{"n_layer": 8, "d_model": 128, "n_experts": 48, "experts_per_token": 2, "d_expert": 224, "d_shared_expert": 0, "activation": "quick_gelu", "moe_layers": [1, 3, 5, 7], "router_score": "softmax", "normalize_top_k": false, "routed_scale": 1.0, "balance_loss": 0.0011, "balance_bias": true, "router_z_loss": 0.001, "router_noise": 0.05, "init_std_router": 0.0289, "lr_router": 0.000487, "n_head": 8, "n_kv_head": 2, "head_dim": 32, "vocab_size": 2048, "norm": "rmsnorm", "norm_place": "pre", "norm_eps": 1e-05, "positions": "rope", "rope_base": 10000.0, "rope_fraction": 1.0, "qk_norm": true, "attn_scale": 0.281, "tie_embeddings": false, "parallel_block": false, "extras": ["capped logits"], "init": "uniform", "init_std_qkv": 0.0272, "init_std_o": 0.0, "init_std_up": 0.0272, "init_std_down": 0.0, "optimizer": "soap_variant", "lr": 0.00475, "lr_mult_o": 0.764, "beta1": 0.95, "beta2": 0.95, "lr_head": 0.011, "grad_clip": 1.0, "warmup_steps": 50, "schedule": "wsd", "decay_fraction": 0.918, "decay_shape": "linear", "final_lr_fraction": 0.0, "batch_tokens": 65536, "seq_len": 1024, "doc_mask": false, "train_tokens": 516400000, "steps": 7880, "dataset": "wikipedia_en"}
Below are experts of layer 3 (counted from 0) of a mixture-of-experts language model. Rows are named up (a neuron's input weights, with its number) and show model dimensions 0-127. Each number is 128 + 32 x the weight over its row's rms, rounded and kept within 0 to 255. Numbers have three digits each.
Before each expert's rows: a language model's description of what the expert responds to. This comes from a sample of Wikipedia text that the model never trained on.

# expert 32
Description: Mid-word syllables in names. Vowel-heavy syllables like u, ra, la, ia inside foreign names and words, e.g. Tol|u|ca, Uk|ra|ine, Mort|u|ary.
up3:079118076086109126155138168138140152065129113123040098068125142130093164161088159132151164087136151145163142143181109094035143162152118127152117105133098139145108094155076113122140126103092153203148091091094105140140160126089127127112149114092134167107093109135111164120165184061146039098131146092176155103121158098158098169084147177119115143148149115137144139094149072110149133124193
up4:164100106094065113152099135110139113156184168107072097123142113122198143152152154141125142085188198128133115150151110183150144096161176109152162159206181098132108148176109130123156123117169146096139154116123059072130163135101092115057148208121196121130166139160098134114138067111137113147096171143110148060123122125153138159116136120106167085120190107158148142126129095141119185103129
up5:173100083156114118138126175115133091099127096099157119106074119155170146162143188166116085179128157138155127127079145108057106101083144140148140150179158110107166060092081151120225176120090101132143137141132210145124159177047151079162078150121156123167121101173078125126135094079141125132099150114111118137146097132126141166159120063126136121157186103135142116121139083090105169130120

# expert 19
Description: Function words, adverbs. Conjunctions and connectives like and, to, that, which, who, plus pronoun he, and the adverb ending ly in narrative prose.
up0:194100117101137108116115047179095136198114150097155053130076121092099151086105155088158108178131134124120090112143141093065121120136104193122121120073139116077119160080111091151174107129180127123079131125111123108159099135098162160110155171114111115160134161121183192171106057091166086093081113156160138163146122080135128149128127108099155102140178130108135148064132146114126070097129
up1:114095122111110125048129119191114156073066138106201121139064130133150136127113079128132142120066164199141143105097100147141095104140136117099143116163142126172110087120100192101086117117145140080159231161099077145131096103143162085144144130118144196155123108170119110130129124135147111108104192166124095155200142122153147087108080127101122112139165155143202104102106103138095101092144
up2:119139130179155153169148134104087106108153133104133086060123130072156112090140173127175069155112095100100113076131102096061110145134150107090112182084111095107116125182187135142153101198111150143067109120127146101167108149135028143110105094130149099155114079161119137086122179117157084068078144146138152111136150112125079179134105070132192163139104132129151108124169144103114086125087

# expert 14
Description: English surname endings. Endings of personal and place names such as ad, son, ard, ton, ford, shire, as in Mar-ad-ona, Will-ard, Walwor-th.
up4:140078115159109076139169140069066095118106101138117131174098070166152146115031095104166167072130134114161125091133097094184073100112195134147110148130115107099124104108152086146162171136111133067168141127135124169135053167110072088117091138104104143096074096165153154126152156151079151149153164102109131107154159082156166184148183118170149149128132150115169136109105130155104096137108
up5:196175085156113087119180144107145145070174115109159142119123172182107135083164155189144140158145158137127114107142167144112139129153144081135110110128151137127114078113123098165123144121132155165135090119122094098082147096148148089145144177187078098129094079145100143157142125086119102142004168099162175113105057124136079147122101110156166143153076128161045168145103111102121094141145
up6:177143156065102137184141167121063150150110135149106136116115130067075174126116161172089117102132132096095099185174145162165171151042146172159132190154108116111162138107088144115169095131101112193121132116156130129115083167127157120113147136110139168145151149210151168141106119090112099164040143094152127147151150173166190106147096132119122158131111096143113121060122130152129158071147

# expert 44
Description: Space inside compound phrases. A lone space token between modifier and head noun or phrase parts, e.g. General manager, Long jump, bulletin board.
up3:163157131091141179118077132189179128105151111091113117120111089100093154143129158083214116090144177138149093112142123131181138133137158109126114116059148127058129127128070128144132058094081100148106069145111171109141147138147077147077139151137162159089112103118150154104099190109098154119137126087153144087087135119175116152123107071076158115096080165131113143096188058092132175134172
up4:125103112098187129187128069117095178117136150099095172125106120135142160076145135098119158133111044154079122115126145134148052174124129113134125092147148142091108092096163122097122145110183169125163090148141098183128159114115141154076147067131128074172168105141146097131092136137131118115165182157132138179121040167118170122139125090119117183081087121096130165157082124139099127186047
up5:130099088050112185123134152163089150120141129107113122143139102143148152122112160148126122094060159132092106092094163155152141079191147136136031103073094139071175094182123148123092157137087164089141104139111158143102123119130154138105082117124121098121108149137128101167090145122114145173179119146085121137183111089100143126198165137094109085181126143102162095119098208183168136146198

# expert 33
Description: List bullets and markers. Hyphen bullets starting lines in lists and infoboxes (Genus:, Country:, Website:), plus heading equals signs and age in birth dates.
up3:146162171133094105116100203114157137161120123175061119137091117147139140127144112168166142158105062114098184105136178133158129128139138159114121152102099098121135073125105104163092110127132119117114098122134126093100198179161094136140181160049138124115065153129178151093101094121134114176116142102132062140099074168163127109201117102042092151166126148112126183171115154100185115098094
up4:130119112111129153147155121129192120169086160078117120158123158157150134112169108131088055069094172101116091126147135053140130142060122130133121135125118177096162164149137102127147152120158130126120120110134106142139116161089117161128102148101104091069150097152097198125163119059086149136076159144204120121150116086092120108043108139175123170077187150127157091101176092184194112140104
up5:124090141147122157156107071125124106077125133078082108163118107137183146135124116086126151145122110125097109087128101106130194178176131126178147095176123166119130177164157046174155161166182144124188113113161070157085172091125137090181134112166150131177141141089117118166082046220133125139133193108123119107139147152130133095165131115125091122107069138112146121157133088182153134154122

# expert 29
Description: Mid-word suffix pieces. Middle or final pieces of longer words such as g, ion, ition, ist, age, leg: battleground, challenging, alleged, activists, images.
up6:114121191134104140053173074155127090092069132086136111134132072131121126146097181174099125132119113121184082106100163097117126109167106080116190142198114107118173145140060120104142108142140165106164148150123155196068133162142138154138125120134141099147122153173085155155188089096143173198102149076152117132147120113084176062190107167102182147152141144129133157128148137156099120131120
up7:147168119126155076125152093140135120146155099093171156102073107094161172149106091111099140108095198144034129144139104128173147140054163109146129185160130136152117120124122128120174213136123070155158069112142119112126077165127125192157136161137135143113140116084089148119147117184081120146189174144076075124139130118106098162146165145135121072079158216151098132138144124121095124145152
up8:166121155143109166067147079159124130126153077131094168169172139133084108177155122177127109219128140145129110206177120084124131148145157089126169145095141140149116140115108245119132146141119127132162125115116158163110099136183080087176167162132127132145112166125090169159145141170177152123147158184068150154040116119116189134093117125129141155137149173166162117143135083128152126140120

# expert 4
Description: Bare space before word. A lone space token standing before the next word, often after very, their, the or a comma, plus prefixes like un, dis, con.
up0:121026146039145111173164118108145128112124167124073173158158137124092108153079128185170127112111108121145130143128088170120149139141138150116095195095142159148134144149199122104143092129127120157133101133175124111106105139105079108115181127197063145213101076115079122125140122137132134163137124126088109167097139163074127144102185107138113077081144132172143147168100112140095113173070
up1:118090105172130155130142110099085157163155123059119097148085069083109157150111113086140099158118076125182101152133125132138119115171137145132138103183103158096141135133126115120122134174125162158099161081050149184112126117108113086165094154091128098183173156161143029128153106146082146116092156101082131146156099143093136160131128195151097064144148131096127200110153091067091111080095
up2:147087129168157095108164120086184167148176197138206177123112074174170130117102106151080084165134148148076090153220120111134128111124087109152122144061123094166108106137139089113139133113073128120089157071123172155153149144061080155138107156107086118145073096148068100125131133115116087137103157122167140127096136118134196105163162068120150161109121129105100112117116132100102098098092

# expert 36
Description: Word-final y and w. Final y or w closing words and names, e.g. ding|y, Heav|y|weight, Majest|y, plus particles like up, out, back.
up3:197130061145152055193144163141108131153117149141194139110110159168155133147182151157065082097057114104204129072135108137150149149129152109176106104150116125124121122123090108079139157078177136142102193109103088155148090117147109141151105100085136188087152087153096158126112148146136139144097150143117143188092136098053112143095164097119068099164113165110174151117115135132136106104149
up4:076167142144124134067170107123148138111153077130140124193173165074092125187088130156162097097112128099180154109164100176095192088133112135154074079096164111132163093175098123134094135117116109097158175086200175098180176151144184129151172139158118152115143144157077083141085142129101166136139130111173107166136105140127153134146160118090069090134155137118145217111120113165144138118109
up5:148116107149082166128181158189134112088131126100138101086136105116148076117136104145147105136075090143119139097109128142091120109113130206193141110081102147154175111168102061142113096107156113145116146153122144125101175116084052163124178119134145147130181090162083128127130167151187135120127080133124191158202141078127133112092152101148079077129120075111166156084063160067127120123080

# expert 23
Description: Digits in numbers. Digit pieces inside numbers in tables and stats: vote counts, scores, years, percentages, ISBNs, such as 19, 00, 5.
up3:144111187117126117165060152145105117108114186117130129095143190180117149124106102097068153150142073155143117130103090118112092131061095094108123110154145130100119089057103145072142152140075132084120117071134109164084107082152133120130165142147214077126110046079174124108155143153091091136110098110125147162128089151119147160159168090158114096128089164170123158191174138152162127129086
up4:073085161111101110102167101063188100134104087149117122085204139063087154151132141107149071175130142154176066117128106109098136152110173130124148088118128195121160138152124146122156130131139135092164075199115150153157112167122147115167135168113113132110117180082051142132132139163132151149114120156141126141126163075071128132130084179167052126105170162157134176135132162151096086112080
up5:081059122065102134128130125081132182160144106153173133170184142117135136138117047124120101215136056098117114135113083122112051057107110141115092101151118110113154131148114123130100160123147145096119114138119094090120074146158096195155123128128192121098079118099072109080116100077096154151194112105166116146168071097111128124113122083146111129104124159149146163131120120126187098083144

# expert 34
Description: The re piece. Word pieces ending in e, chiefly re, also ce, er, ve, le, inside words, as in Agg-re-gate, Gen-re-s, Squa-re, Ce-me-tery.
up0:148159162117151141123142160129102104088188143157126135127110084112081076098122150165104147130112137084154080145124172180141109131105130117227111137141176162058147149144098132072134172110142105111157129082114147070054075166102087171154139128168080107088129126105126154097096135182080142089162155142131120133138130127093101128121108158177107062095145105152121144148100067031126119156113
up1:160150065105114146113102120094124077091200105141170141137071073103106134169092086136119080145125144161131084125146093116096172116142108107090122142109099104115164144086094078205155188079079168131179121100114146063139076153094077159170093067105127118116086143082100171109149115151089128143149138129116162153155129142076096103181152140131127070101097111144139132147082191112138129090153
up2:050115168106176142132101159156114021126111139175145135181122157172096179136125111145116160158147150081142093179149165150125115133126072108180150131120191106099148061112107129113182178102134147123149155102132150105152153117119103121141184132057113141118120107138137152121140112104145163067080130094105213190151130113097068113113130135084172097094150164162127105106131093090116083116118

# expert 25
Description: Articles and prepositions. Article a/an and prepositions after verbs, as in becoming a candidate, played a part, after, as, in operation.
up0:149197109125183100147111173130154133176178148111124136125105101136114098142129156089085149104143151184102095141102153088136100144062168081150090089115135120125148165102127081140181144095086153147110084130132151116178086145151129167180126203086107139087156110101188119167134057072071074081139099100124144130172129179164120131107135152190165146175112168125092079097124160137111132097149
up1:161100069087128121049140139159148165145119094114084130111127039107077099180149130105130147116146109113102115120163123164073113146152121086147113116057128076084148172183072100139104100186163152141158092143089139153200188135158175113165074132081126124122111137079143117134124093135109168162126133153092139102168146154142110105123135150155084109201121146116131136122196142157194140104108
up2:105088096143147162136127132121138090067167151100158114123099117145126114135059114150133136053126124212112137128123159164150133115076170146067095119101094078130170154115132138118138147144196100186122094079195161132110083133100092142170076129119156139110163085083178069125105103113102102152098121132133140120084129128118095136178097158156190169134152153074109167121106131183083204105150

# expert 8
Description: Numbers in dates, tables. Numerals such as day numbers, year starts like 19, scores and table counts, e.g. March 2, 19|28, 4–6.
up3:118067104110104096125124093123122075154114196137107138061109127132128130110155142147152075132114119104108109150142145147135118110115134131104186196105106134200098133143101153104147190118102071109113153156095114085158140151098087115124099157118128137111109114144103154126255053104141060124072130124163140112097163079137164084123098124109133106039201128139098121105131115103131140142110
up4:105093178122150119154143108102102157113180110121211122175144190181150142160132106138126146074101153154183133121131122144163149152124115106212155142155093152198125153094082120137119181146134168147123143140117143157144164086154104124087139092170116114189136101078082128121137081123120109070150096129126169186088068143053134072139139139134163124121112165197180113089169138122182121122122
up5:145083157078113180113164146126125109140115085091141167130103117100120142141119149123135131156081104132162125153166090166153102150068182153085125133122092133080221139161080145157114192091170158146123175111161170205120105103099047125157106087103145137120090096167149127070128059096129084171143125127150128107158130187166119101110090103145091072117104139156125097104159145114126135061146

# expert 20
Description: Capitalized name starts. First capitalized piece of a proper name after a title or preposition, e.g. Ja|yne, Ga|o, El|am, K|orçë.
up4:127097107150123168134112197129090130122135143144150154147082063116111151125041153134093100139105179141146082125139079054067136154109135082121123150146160099129113156158144171171119150073101153135125194118101114048130149102140125124122127129096119090118140131132117167189192205086122041098136141080152198122101135152105148128118107115101093152145121135177136131152116109135210106106123
up5:162149164106165134154118156076117090104129120107136097156164134138128130098119162080166109147136128165218097120129132117150131147131130186126100144114091207116183176130098102176119102104112129138097159156127176102150111151093119121141152178104218132164192091052168149169174151143090182130169141140074140151108111169128109075113127189147137164095115181175131169064143095122121125114118
up6:159165178139089134149117107206076085147064098116136136086137160121107113138131155108170152173053113151106130165117106103138123118074071131072197114028184102171106095087123063122086128117108162125118097131106127150146114141135103119091165150168147120161122124101151165104120099071150113076149196131152141137085131128095057123126116138110142139186139123148086110146104125106104164120075

# expert 6
Description: Foreign-name syllables. Syllables inside non-English or transliterated names, especially with h, k, m, an, such as Ya-h-weh, Dur-ham, Ba-gh-dad.
up3:137137117165186066128112102124152109145102077083097098109091102110166140125133084130143132132094128080141098109048128193120161156170102143114166151162099165126206080129178127147106117110101169182155122133151073126143058139113127117119141144099192123182137157104081163136113143085108127075065163153125133122111088144135149104133086141096142130041165077159112127192107132145149160083100
up4:137115032134155116155135096168085140088166095138150150156111161092139156094139176105164077134174084094155122097101159113119126061116109134096146103116154106157097104085105114131185161106102135149170126151124076135157082156129121122104091119077076146172092126210177116155134173100081126121191184139177107153159128098134151130136113182148126087089144157129112160137120103034116118170101
up5:217094129096111051160111155194126067070202143123150119151101127149112138133078130152163122139086090074064170137138205141091106171178145158121146115139106086131147142139162132132134148099100081125109101135175078131157131111175098055102124129161119101074113145152130162067104108149142182132110141129096124126094136148145153104103129092087117169147174091091075126094096138166123139116123

# expert 18
Description: Prepositions after nouns. Prepositions like of, in, by, from, for, at, usually right after a noun or verb, as in Speaker of, Representatives from.
up0:106175120125113144117161101168155131193127137164194138165149164159124097087097174142145098094144102077175167136116119175104131132175113134140097128125083139100158156148135155100178077101153101134142213076167087146183101135111150139157176128080223159072104113115104139077126111117115130172042143132145105137151123113135111063186131128079129114126137110140113148104172116067084125111124
up1:121197107136125148152105188208041072109090090153149180165157113127154138118114112103152134107189101115093119145130085118130158094112155146135139118079179129070140138156056137211166104153146134104091171134181113147160137140111121147101130140056131122152125056116107130103154147142112159105123119141089104113102112091109102103136172153092127092158163121140027151121090078122127126147139
up2:096105131120124177153098149073145136111130117114126164115107122122139125102093105139132080165128135129194104205194094096141129151181106160157092137106105112169127129169108177122142140107164140066165139128114175132174149182067099079123105169083209169140125226089057110147146144170168181175143164101075103091138136120148108108124140150110109167121166173113106108157121136134129115086103

# expert 16
Description: Commas and conjunctions. Commas, and, or, but, &, dashes joining clauses, list items and place names, e.g. Laurel, Maryland; 1897, Santa Fe.
up0:163190103094156148130097123120174101142130111167090093131103089193143109141120151132163127171094143173088116161160118116120138113109129078129142068152132058129103106124188156196144169097155137130076071065131150130120102152149118092114125096135134112081126070169135168201090127115114138109103096134180130145153138149137128056178087123132139180134215103101216117128104130116099087128131
up1:070194056095057178144133150175121171146120124123105161133040097091081173088149117197152153149166155144175141144154151133113079093136108139158124140210160164095127108159152132165149160164127167098124125160116126107047145172084100162155111164143110129160108169110136090141129080133164119102112094177105086110118149151137162148138109102127120179098145101102132124139187121182129126108130
up2:147153109109066116123112148131103108150199161149126157104124116160058151106162121116106130148123135135089101139102085188162115087149164101107122174156086136108065127115161151165108165143149142089125062149095208134105088150092174172088074163152104165198117106112090117125205115107086117130139118167099103134162096124195121162147145134122094116099167155138156139148098163175098176141201

# expert 24
Description: Word-initial lowercase pieces. Opening piece of a split word, mostly lowercase nouns after the or of, e.g. p|ieces, ma|mmals, po|ssession, P|rague.
up4:129095086123149115149119095122109080115133085190134157103183091138080098123143176170123087094095132161106113173162116115130100117128067104117174201113189054146078205145103119132106134145062127074118131133137103059139228186121128134114159133143092081149147071132119130131155140123109116100110143140170151131089083116141125171179103128135096177094122127158149156109129089180152132145122
up5:133120071159065143133091107096123167085170136123089177128107130119110094111121098115190141146158129087103123141138139117104074098081094118105239096094118076136132087145066129164065101125131147146091127144068131145147133147116135163089092110140144142140167163111121130096127069148186197125128093082066111150110151140096132110135129122110159140157197153164076173083149171145179119124170
up6:166163095168127152074172128142129095137124145103079161165143164084134122146071140179141119163107115159100174147180176113144112134149158104133167147119120098073158131166142120140118107127122145101074117188144060093183155194101141107118130110149186135104130078189143167123195104107141090109172135102089091149094118117187158079131133140114132061142163128187099143087187131104172159161086

# expert 27
Description: Short word fragments. Short mid-word pieces after a capital or short prefix, like age in Stage, rate in Strategic, ine in Line; also re, end.
up3:081100133170185133134122162149123112142180169104139183126098113169140172123136131131154148123133131095108130127124158108175104122155156065144247170139128165172187129063117118166109142149107114133139191133156158124146103169105187125145191145152129145143093117111169109114204154170080143122171146132059135136123134119176137140211160166085120136130078133106113180147130140110161150087101
up4:135143094156134118102161136091169086158150118140168177183066151141146104132098125165131181144070149131129154177076081069122126115156136147100034174121091156137118092108129039140115109089164102120106121055143159056139131142171145127115119130136127207095085130145111117091117102150122071099134152086131090145108165098145194182097141088105156147131156113108175148157110153101127100114132
up5:156105131120159157129193056114150111134184099148177120110128147124115108174124166143193090159161171143087103077153191186163136148108091100134148106111113121131084103124140111090130166132077096143102121165138164154113061154096064086142187162137200117080127074083132096161154092148106129096108149149114158101124133132133071109137142069157065114144123102112115112087107167073149170106100

# expert 2
Description: Mid-word name pieces. Word pieces just after a capital initial in proper names and titles, such as S-out-h, M-ult-iCam, E-vent, Id-lib.
up4:156146161155113112104086151112120102109026177129161067178130113127166154138140115171167136180205089183120139130098169102107119136107119098175166123058179098153104094117106139215096151145158129115087126149117087120102149098124093121159124070152139124075132129119129102102170107077154119137174186069121144084125172178118130172112133129122172111118140109125134152182168138152098184126111
up5:111177091146131135124123145164131120122144142109144140168168135129093091091121139113141175145105149141088142113104183108243129107177098113133147171126143182183081126137157102147107165074151159183108098166138145142114130203161140139152126192106128147162081097144128175137164139148072112109157170140159144096170136168173199176082065153073145084178153132107107123144103157097119171134104
up6:190083126140183096104165160157189159123105173118101142126107170123163107085125124098181132064151163120131162173123105120149154100121157150152131132162094129069150102104060122084064125079202093127127147146168134078161114158117079126125143086161151108108161166141170130099127105101123104180087100144144171138165124142140098116157164152153133050100173149124101121181088157105072104190146

# expert 7
Description: Line breaks in lists. Line breaks ending infobox fields or table rows before the next dash item, as in Time zone lines; also opening brackets.
up8:172170126136075151134088200120093091105116104191155186158140138130134127174149108148084138102162174106099154103125117110102169190128144084172154086110138063158104130149113081074129170180172125151153116112120106116149154161123158174161152100116164120083160122138127139161148140118169152118085055155154068115134145156140123128143111115141186093124156143085156246142101118078120156145128
up9:132188137202153138152071158098135172106192120119156150161124107185159103147118138057122079171167153127119133100137163127112115134135089104119121077147177117121140142131128094070111141146122141155117126133113126142144172142122155167153076134130182107079093132084118201121160121171127151136111134128147089095149108165183177088095175089251120094135149134148070160099132143105108146126064
up10:127151123120125163108160136193137137096133147162118134199112075136074129060119097052107097106095111158047129114147131139084115170164119132156122162083098168141136112117075118167109111113111132099147158145111124113080119150107088111090148142123185189146114241087091073093121086144109158162184149125146176143087103089145126150103138161115178062107127162120142136122172107101134146134160

# expert 35
Description: Foreign name pieces. Letters and syllables inside foreign personal and place names, like en, z, j, í, é, in Kuen, Venezia, María.
up3:172103190140132146135128129064139114153154127085126120185089155129122091156144109164142149217184172090099163116113160131140176126174144118125133120128182119159154148141137120130127073129164093095154043090150135097125142141083154160144163190181101174113157111127132181110139121124111107109117175107109107098110113085144188192110162131078150122144172125188110084135106099105197172187118
up4:091065110074127130086156170147147119146065117121222097057150134119149124136146125057151114160173119103129110134160130127107159125102113138152156132122103097145104102146124144110165153102161092155154117115180112073113142176173107091125150163227083112112138091135165124155096125137125127094163167126120123093128129146069137093095171105185111115080157183141118102130057071102152181098171
up5:125141132169114086129145104102125139136099063127108140151090172144108122103147095112137161104147149141109108087112129175098145136141167170173125179117111000166143135127129134152075116090116163170122103188149124189120128117145138162091148148118165179094159173116152162127133171130122101093124083127125105131075175118155126133144173132153091124097145121125134129089036191163191209100080

# expert 45
Description: Years and dates. Year numbers and their second halves after 19 or 20, in birth dates and college spans, plus month names and year.
up0:119189094080146180168151151111091122185105087108171123173118159157137200207103137124184183090163118180131125108156118171141103088149133116123120150108148162115154122130137139125139178117109168086094153095109108128149161157111088146136202182132144119159104073163082120120167102115134185137104197119143085101078165139110149127124083167154134094098154107069088103102095143128059130094125
up1:135092164076150098138140120156140135113168133154056164159132048214149123187085124154133124099094205088144113111155165090094151088176076091166149101158113132086132142129134111157122121161121154136139117143087081129145150186195147122098084149116152105113124107121124179141091152124186094124121073092152170105126088115111138117116165152164092135086133161123144204133118073130173125123063
up2:171031151150125114142090160124092104152131140125089096106139163096119071103097163084095180130125081130139116136150122081116119141129098141135108145070129115100148095121134136132062097123150109120136159149219168129154176091211080130113092169146139136121156152167128139120142108125177086130080123144114161109155128164081099142147138103157109120095134116153147072163141169133154138159000

# expert 28
Description: Second-piece consonant fragments. Consonant-led pieces right after a word's first letters, e.g. d|ur|ing, c|l|ub, re|n|amed, w|r|apped.
up0:121147171069142121206103167159143157151167092161134132137153119124142151134120162118108144084113102137161064149081138113074129142123061109143169097210119115080167140146103119167085146127118111087092165043150164114146160138082125168146130068097101119130153153103124107149141136091149121157129166115138125084219145173144113151102188162155126108136149112167067134081105149062171105161119
up1:099103128121110151114037083138107129131169163099122130094100154107112111138136070142066154130086111089138140192168077147140117132141135137167142133125116192085135107113089162069149135073083095098109158150142202106109118187137086107194141171112179192102102144200131137118159148151129154164151134093119150130141114123130182150115161140153097046098140138112121133095184099120145177147075
up2:180161134183131157148101120106092125117173122142069172098111161185100120131143134148069177175104101158154077118143152164037103064123118094152195196114161115178129157148098151101100068081130119164117119117113136078150143122157105116118139132157100122095157096131170149074129134135149159121127159133086109154088109137082153095167116141149131137091138134113078101093219142143162077093172

# expert 5
Description: ar and f fragments. Word pieces within names and words, mainly ar and f, as in Longfellow, Starfighter, Qarabağ, Clarke, Marquard, federal.
up0:158139121161128149172114108129136111096161072130137108132066120195128143128136164188092198137137126103105166093058107074127123074111125126167115189104124156135111163144125081131123126167140178079119160149116132179141137151062139103177152114187143132137104118115074118183097075139159132071131210056064136115170143123133111103133130158081123075142163152140146150138167146119171158170137
up1:156048135167151160145148138103028129107132161144109093137135176130138118156136138100094080159138112118134162110119165138096121127165116110109102155148153105123121166133124094117167127106163084158088070180058115068166159141144067097140112195091143144133176156107123128162118115161203119173107100129054141161113102137161151137095131054119112103076142150204147101121078153129107105157104
up2:133093134126093135139122130135121123094111141108193174065138157120098105145168122164117121186103107111074172117105149086095116058136119123103107124119108067158182157080111150088183113091079172108128160083119102164101086170115154102159079128145130106106126118201116101120093189123156157121083168172117113101144155119077162147168172065142098084066117144112160110084136049114123154092136